From a checkpoint of a small mixture-of-experts model trained on Wikipedia: 9 layers, vocabulary 5157.
Below are experts of layer 5 (counted from 0) of a mixture-of-experts language model. Rows are named gate (a neuron's input weights, with its number), up (a neuron's input weights, with its number) and show model dimensions 256-383. Each number is 500 + 50 x the weight over its row's rms, rounded and kept within 0 to 999. Numbers have three digits each.
Before each expert's rows: a language model's description of what the expert responds to; "gets" lists some tokens that make up at least twice as much of what it gets as of all text. This comes from a sample of Wikipedia text that the model never trained on. Tokens count by the router's weight.

# expert 22
Pieces at or near the start of capitalized names, especially Spanish, Arabic and Hebrew ones, such as Car-ab-allo, Er-nest, Macc-ab-i, A-ldo.
gets: "r", "ab", " A", " Al", " O", " U"
gate0:599465541508546458534462543369457447577461469620637499559510467574487527498439384447510464449594456574510438479420473458514591553473523452452453544508413433520440541544478418516538486555576464551487525452499443554480614443532491474442496552568473463595467423432517483414435534500531433596496565612492537476494554417467552493490543495510565415421513511548463524506605446507526486517380
up0:512507510458544452488512471378441504553539471574452521583488585564535484467367542484392507582544446473539465458543471489425564473547486515487476486591499446509537440503453505482434472626517452464468500479496551503502530517593451482471461495418445486548556497532505437517397478488404412473489553455461447579468484519505502610554424509473507578472420463415461547506545516587625526530466
gate1:456553502474513563515510454646492515525390547468500444442469462479489499438502556434457464508468505480474572560583471513509454540397501402433325543516433454500569458421394557526431481468451566564448448488415538441537551552491432566477510540520516462489451505468503544454488450449501473539433547468482508438505548518463496539435484510462491455507540552550582525601473541517490428549480
up1:418548398534554424407588566562536586527547512464443413604462539462482470519499538517450482435482515596542554513446474546453486534500563434406466494501447458457401537417377432472510571483436436423575580534516488445458499518580489489484490454465595513487386530560491519521526449513534368479496539541586473505450478428565445650533521360433571419489533486518576527572418548531495424455567

# expert 39
Forms of be and become after a subject pronoun in biographies and sports articles, such as was, is, became, remained.
gets: " was", " is", " |", " were", " are", " as"
gate0:457384518499513528498426440437477470408479534433590416401526449594505496500491423523547576520531471494530580499456411574508550475498548503458422505440546487525519414468440598499522584539478524525517588535564488572439354516546595446523494497493529495534458471562436513508469564557540572509545486444526422480521487437508499506468444481484468508468490451513594464462543459446582494490476
up0:529458537443491519441443504590457551486537560495492546582486457418411481545523536497556464477498431494433443544418581368505523562508512485387482564552493546601562495494560491467600561420448497446517526578463454509513520501393604537539473425516560443513437483486597479541456468456489485437431486591444434520455479543561487559512496525497470478484469520500454469492544559461413576526492
gate1:497495513524481516509489459593483527492430506455388413519505552587517533456395513514509473517549482466469538502469480502509598573535541503586542514495460394520504470442355526448468499517472513421560530389418497527545527513490454466488515413470540451463548528474403482514400455552581547462466526492531477494444548517525570397539512474461503546446442540552486523456511525531586631589478
up1:481401513554543463486512536478411422463534485560546401507485476458523511410497463529489514544456507514528521558561544459522628566584465449517406431455488547526534516550456482556477513420500562646487515559500522545521560534553479519518514433459533479546527510475490553510535478454478537448516515472506467543536651505493524505501534499533506462516506526433482534447477555431562492418446

# expert 12
Pieces of Asian, Middle Eastern and African proper names and places, such as Uzbekistan, Shahzadi, Kuwait, Hung, Pak, Raj, Abd.
gets: "z", "j", " K", " M", " Y", " J"
gate0:547548526557506521504565557535504524421444492579455472519559509537460459419526536502457476483451462543507492493457495522424578529488454521518592433417531514604608605518474615574503494455480511484537543542447517438524589535456448529455591475430545455466484496548547550446488466626539459489468501563504462542532430436458529424488516480449546460473443518454470534489645435518565484495531
up0:519386473469548584472487489435511445475514374437387446504513503505468503506486532426535596515469529469574457409441558490528503483459486411495491493504540452475499476507519518519472503488452514395522475522474491417553495654476483530524579546545575491448459533518508550539540500557568500456509529492519408504600407483490565487584498584500451465515528500465448558380446548456470478390470
gate1:441549439485591518541468473575534508474443490394491420489495473458427553505562508552523478573503519476419501466420619491470521427569599573448501554548353563477453458585483518431568512480526565561505459526508521515411432436572471464493442520474490474553458473578534481464453449452584524446373490412457496546520433488555485554573509528431385551453427575566431515489486440521590479525472
up1:368484409510533455406456438465443512574462524499587447495365516462461499505464591505500470558491518500485540500433554382538488557545434491523500513446455444574553544436563467451459491580483463521460451460480433517417447486517506583526469567564478550490572441496429472548576507533536451539443517552431468439485395559542394422502473490450496478460498388527455485453521543524538528664552

# expert 15
Sentence-ending periods, commas, line breaks and section markers, plus clause connectors like however, but, because, where.
gets: ".", ",", "\n", "==", ").", " and"
gate0:478546478572464538567522426467450447512442489525513447474529513521570475412420444463461500460487505423513524505473562500408516391532455519536481482419521454518433520415464590500461474501546445436444527588466483562496433408452495524465500430445515472449368349550533494585403462504533480586534486529602569468556383513470505577444436445471589509455480439492510529629537575518536512515477
up0:491556543469508481470402509479532538549519547418554458573591574454483509533509546579465614591430411592466489545500442535562461523493527491490559421530500457485598488538501425535469511465545504519488494520513602496474531522499450448446587533521596565508496392611533484519442502489476475505541540487507521579459446566491536450544552480607410547443533514488470387484496471461465549407461
gate1:471462456613501489529529371630559524466565398514452437434485497493523474494455503459486527515506448503497475401407477490523476472439478547594444496379534486566536491555379526536459411455443462502598536539513544501459468391551402528480438488463504598580437362502462489493465465473376496454510414496509531551427506481401511555527463553515486531509534504495532558456517408524505502499480
up1:554577526502532470446414530505524525516485521499571490511494480501518549563447557519407502569453494568494582465533460489516548505600477526504464553443573499463494537523494655434503516522485441517564466491464565550558471440517532489501502428514447551558407474467528524483452471474519492497497465418534500555524468520513533537540496549524465542518469583548445477409425551554532496559617

# expert 41
Closing parentheses, quotes and header ends in tables and lists, like (overview), "song title", and table labels Total, Majority, JPL.
gets: ")", "\"", "%", "}", " JPL", " Total"
gate0:560435485459525435445454462534480507471504536549475479540529408468591592411441469530622511572443454547570457426559397571507485474504442486512483508463559463542513481565623562433526509427550518524493499447527408516580527601579585539564428427423632538535479497502500413416492482512477520560554580483497531469476494527359553516501492537466562482525491569450476454480429478496466478481463
up0:523517541469529534511482528509488514555420504496472521550375467532538475452499547534558519527541587467395502401566510448456510480508459519428512488634511432520489508505510605545484400567478473480563516542493464493503568519466551417456491571483546592546476462473518472509519481499510555510514617479471521553433452533497511545415500509529495545511514506462567472468437515381476483505440
gate1:604456500569537522492497490416467427448521459502477485465463412468537461515468452500426514564487522462447491528436494377481451649542437534527586557519484568530625482400561511503457599511390466430441494548545508571469439464432518576520601510484474499421532544444555429565502489457550533461498476441493503494537521477558577469470506505551468394528384460521531438475440531476534435548584
up1:445519622446446495483463446461501464470583494459524495528488563442435486514402507464457482434504524468620585464464488546479500424483557554577442481517408540474478483524517522414425576506578598585530504470524543452501586484518441434430533531526467514437449441455569575516509429557503439510500495433583524479424522501401484465470526447504504543463441536510463535542482496609483582593503

# expert 53
Line breaks and row-start pipes in tables and infobox lists, plus infobox fields such as Website www, Occupation, Succeeded, Turnout.
gets: "|", "\n", "==", "===", " (", " sit"
gate0:485618500461458551488540419555505505522520490549437554499517543552448479484442467506547524485556443430532510510503515540510457444508522573511483532445497477378610491423543501510551450533469493499518506481518613509483501488575474442527428551527418559520513512593522504505526394546390530564408468529455485540452452437458537478534561506529528527551536523582492542490450531587573376358430
up0:482592478557528618540432514567519471561486539457526506509534405471567542415527483573513515446530451443508453511558584464567489516485591461568535560482525503485617474404507470540502520581590466552553589476490553568546470383498464482497505531492557515491489486508565513523491495525553491362508547459431437545590439475578623388508425511540547429623705510494470511517587537475650526461458
gate1:531503466532483482513537506475481491474496445570493596547464465499474482583559514398367531542495490480459430514445498511535463504556550473436467423531448551562533539486403410556537470575525554490495431486517515555517477497424462444440541494545517487475536559529527402542468531459521537439457429494476499499539533456528437470475499594529495453507533529442427528505566536569518475487572
up1:432545560504432497606476447609520505515531474527565470453452442456577568524486475452482476495509518561480543466479512423558548512514504450459485479469537575455546482550486422509456421541418457419549482447568505478465478460472455428527553431490614472471519507501512583437453585613562441514573503465493426504483514484471446571457357523437509416472536516500522440538502423477530491535530

# expert 26
Clause and list connectors such as commas, and, but, while, when, semicolons and closing "),", separating items or clauses in running prose.
gets: ",", " and", " is", " was", " that", "),"
gate0:417473503506542506502502495429532452459483573488584527443539510492521530467422451559540533482524423471534564349531451460538559501493528544428594445512558459517497549598611503567518444525571454464538449478457483544446480482534464521576542552496669428490471414557401576438470532390543497552499386564488478413545542498533506528434520494548592477490508430494614442490490503518456469530514
up0:489461494452480521456534549565533451569569402489452488466573505483505428476523588450485469579416528583512461476555526571539430480500407516606505528549538475492601617438458531523493482548484496500515470481499427526396427472566460492466481484470407563532474466544382453527562569441428554502515499379565525587393417519535504523443533463563451516411514555521493553589533519412474500447469
gate1:484467519448467552468506425413423553536571464518432525486516622519439616508451586468529538511532532560462494547475574577475464604463403485583508517510498472445482541557578539524479555467559492498548549415499458420473429476471414490448475501526453483462424566498488544640461490405441504445599449582566583469521497457469508521533446463496518438410450472436479400500395407464493493519544
up1:479530541555482397523503461517558592615523519546544463529468440476439471436426481509584521456582412527565520533558575454481570518476506579428545455548506485483415531504541510519495509530520462493504484473519449405514483479433438435526605550503502490487479500524598421467517594557454460430474502516539487378462501481464508375379507464463486452441543437460390552451559551486462515432554

# expert 43
Final syllables of Slavic, Turkish, Japanese or Indian names in lists and tables, such as -ski, -ović, -ko, -aki.
gets: "o", "i", "a", "k", "h", "ro"
gate0:520381483472509489519476544493484502436436420454556476518542456476502508476427497459531438491451452492524467503492424500403597563435484392603595524476541440577488576530497486572507503401531458508590542516490515566443410517519516377502520466546469480505501527498480557453460543526499528563531556490471574391478475403488398487533557502575450559464609423539430491523488547525524554505540
up0:518518543417528527465497472639503577484451499429545475508468439579530539474507483581525500486452530393561449373493445504497428519545555503586557443507506466513498476531428451490432531452509480483523549475545514531461507568552486557513425471616516469537444507488482513537475538463533543519558430471529552501465409479385478581405495437483410539541481551479547549515524536578403502475422
gate1:509615538479438448500524486458500465498523542621566472454397471529407526494572441451488486407501540620478470553510576411489507403495455514526459526547524602539435445431484543484554465506494604567538607480525513474451481482527453503551394586443487505471555484474437509493544463567556412522494460506466530430449607516540456500457508476428545434500483539457450572589492559564443509462494
up1:492462525521568469468476440551560447472514609580506522567501531469514473417490629465449550492462549533526451442616515477486537440474440462497503564521545448467547609553500541445655538646542479584531445480510588384492433462508504564486526415478539459453525538468577551523480425549521438519463470570505485476569479510503449493463538457491480478445561516523514476508480525520491518479461

# expert 9
Place and institution names and their word pieces, often after New or United, in sports tables: York, London, Texas, Runn-in'.
gets: "in", " York", "en", "an", "on", " USA"
gate0:552451491559407472558526455443470492387505528487550531490486462409491459489482512594548549491524555421522466444530403530438584492468447455471581516493458483536513538434468483541532441467474485523509552520459433505530470504566531450559505484479600490588465489494552505542414504563597447469435575562465487500513446450480493532423519532500559518445594476570497504429496543600386463532457
up0:462543435478473390591518446539550493576494532495465612449493485499530464562576451588543556612482451464505495495623560516508443501487464498520494586558520573560596511518551593465508489541536510476461493540466503525592575526516490424470515456552478462540465370526550495518442541515441547544514413438471561626475467528467509504538467479523478487532588395517505432466498539451459483491522
gate1:513497508530524479487427384500546494483570496476504453542480548568565506542496521529576528463436496511549421562455494460544499599445431474427479559449522480523480508483542544455551557444469389505514429526464501486501567519489542515484570490526523526441629449433588453465543454497525467389447566544400335431483493497429580547439467506416528495475535435471495548505453495497443459517448
up1:555459461517500485463410527549505584495527467542430555467610490538542561443458475478491473521441523490458495486492549405526528468477559473509582477401465549512530370536458508471386445455487486527504479490494587548478429488451433456518458475510501447513510596503462496449524489509420540505449486441493494515494441389437340507466454516469524536532418550445588502530428500536392558587562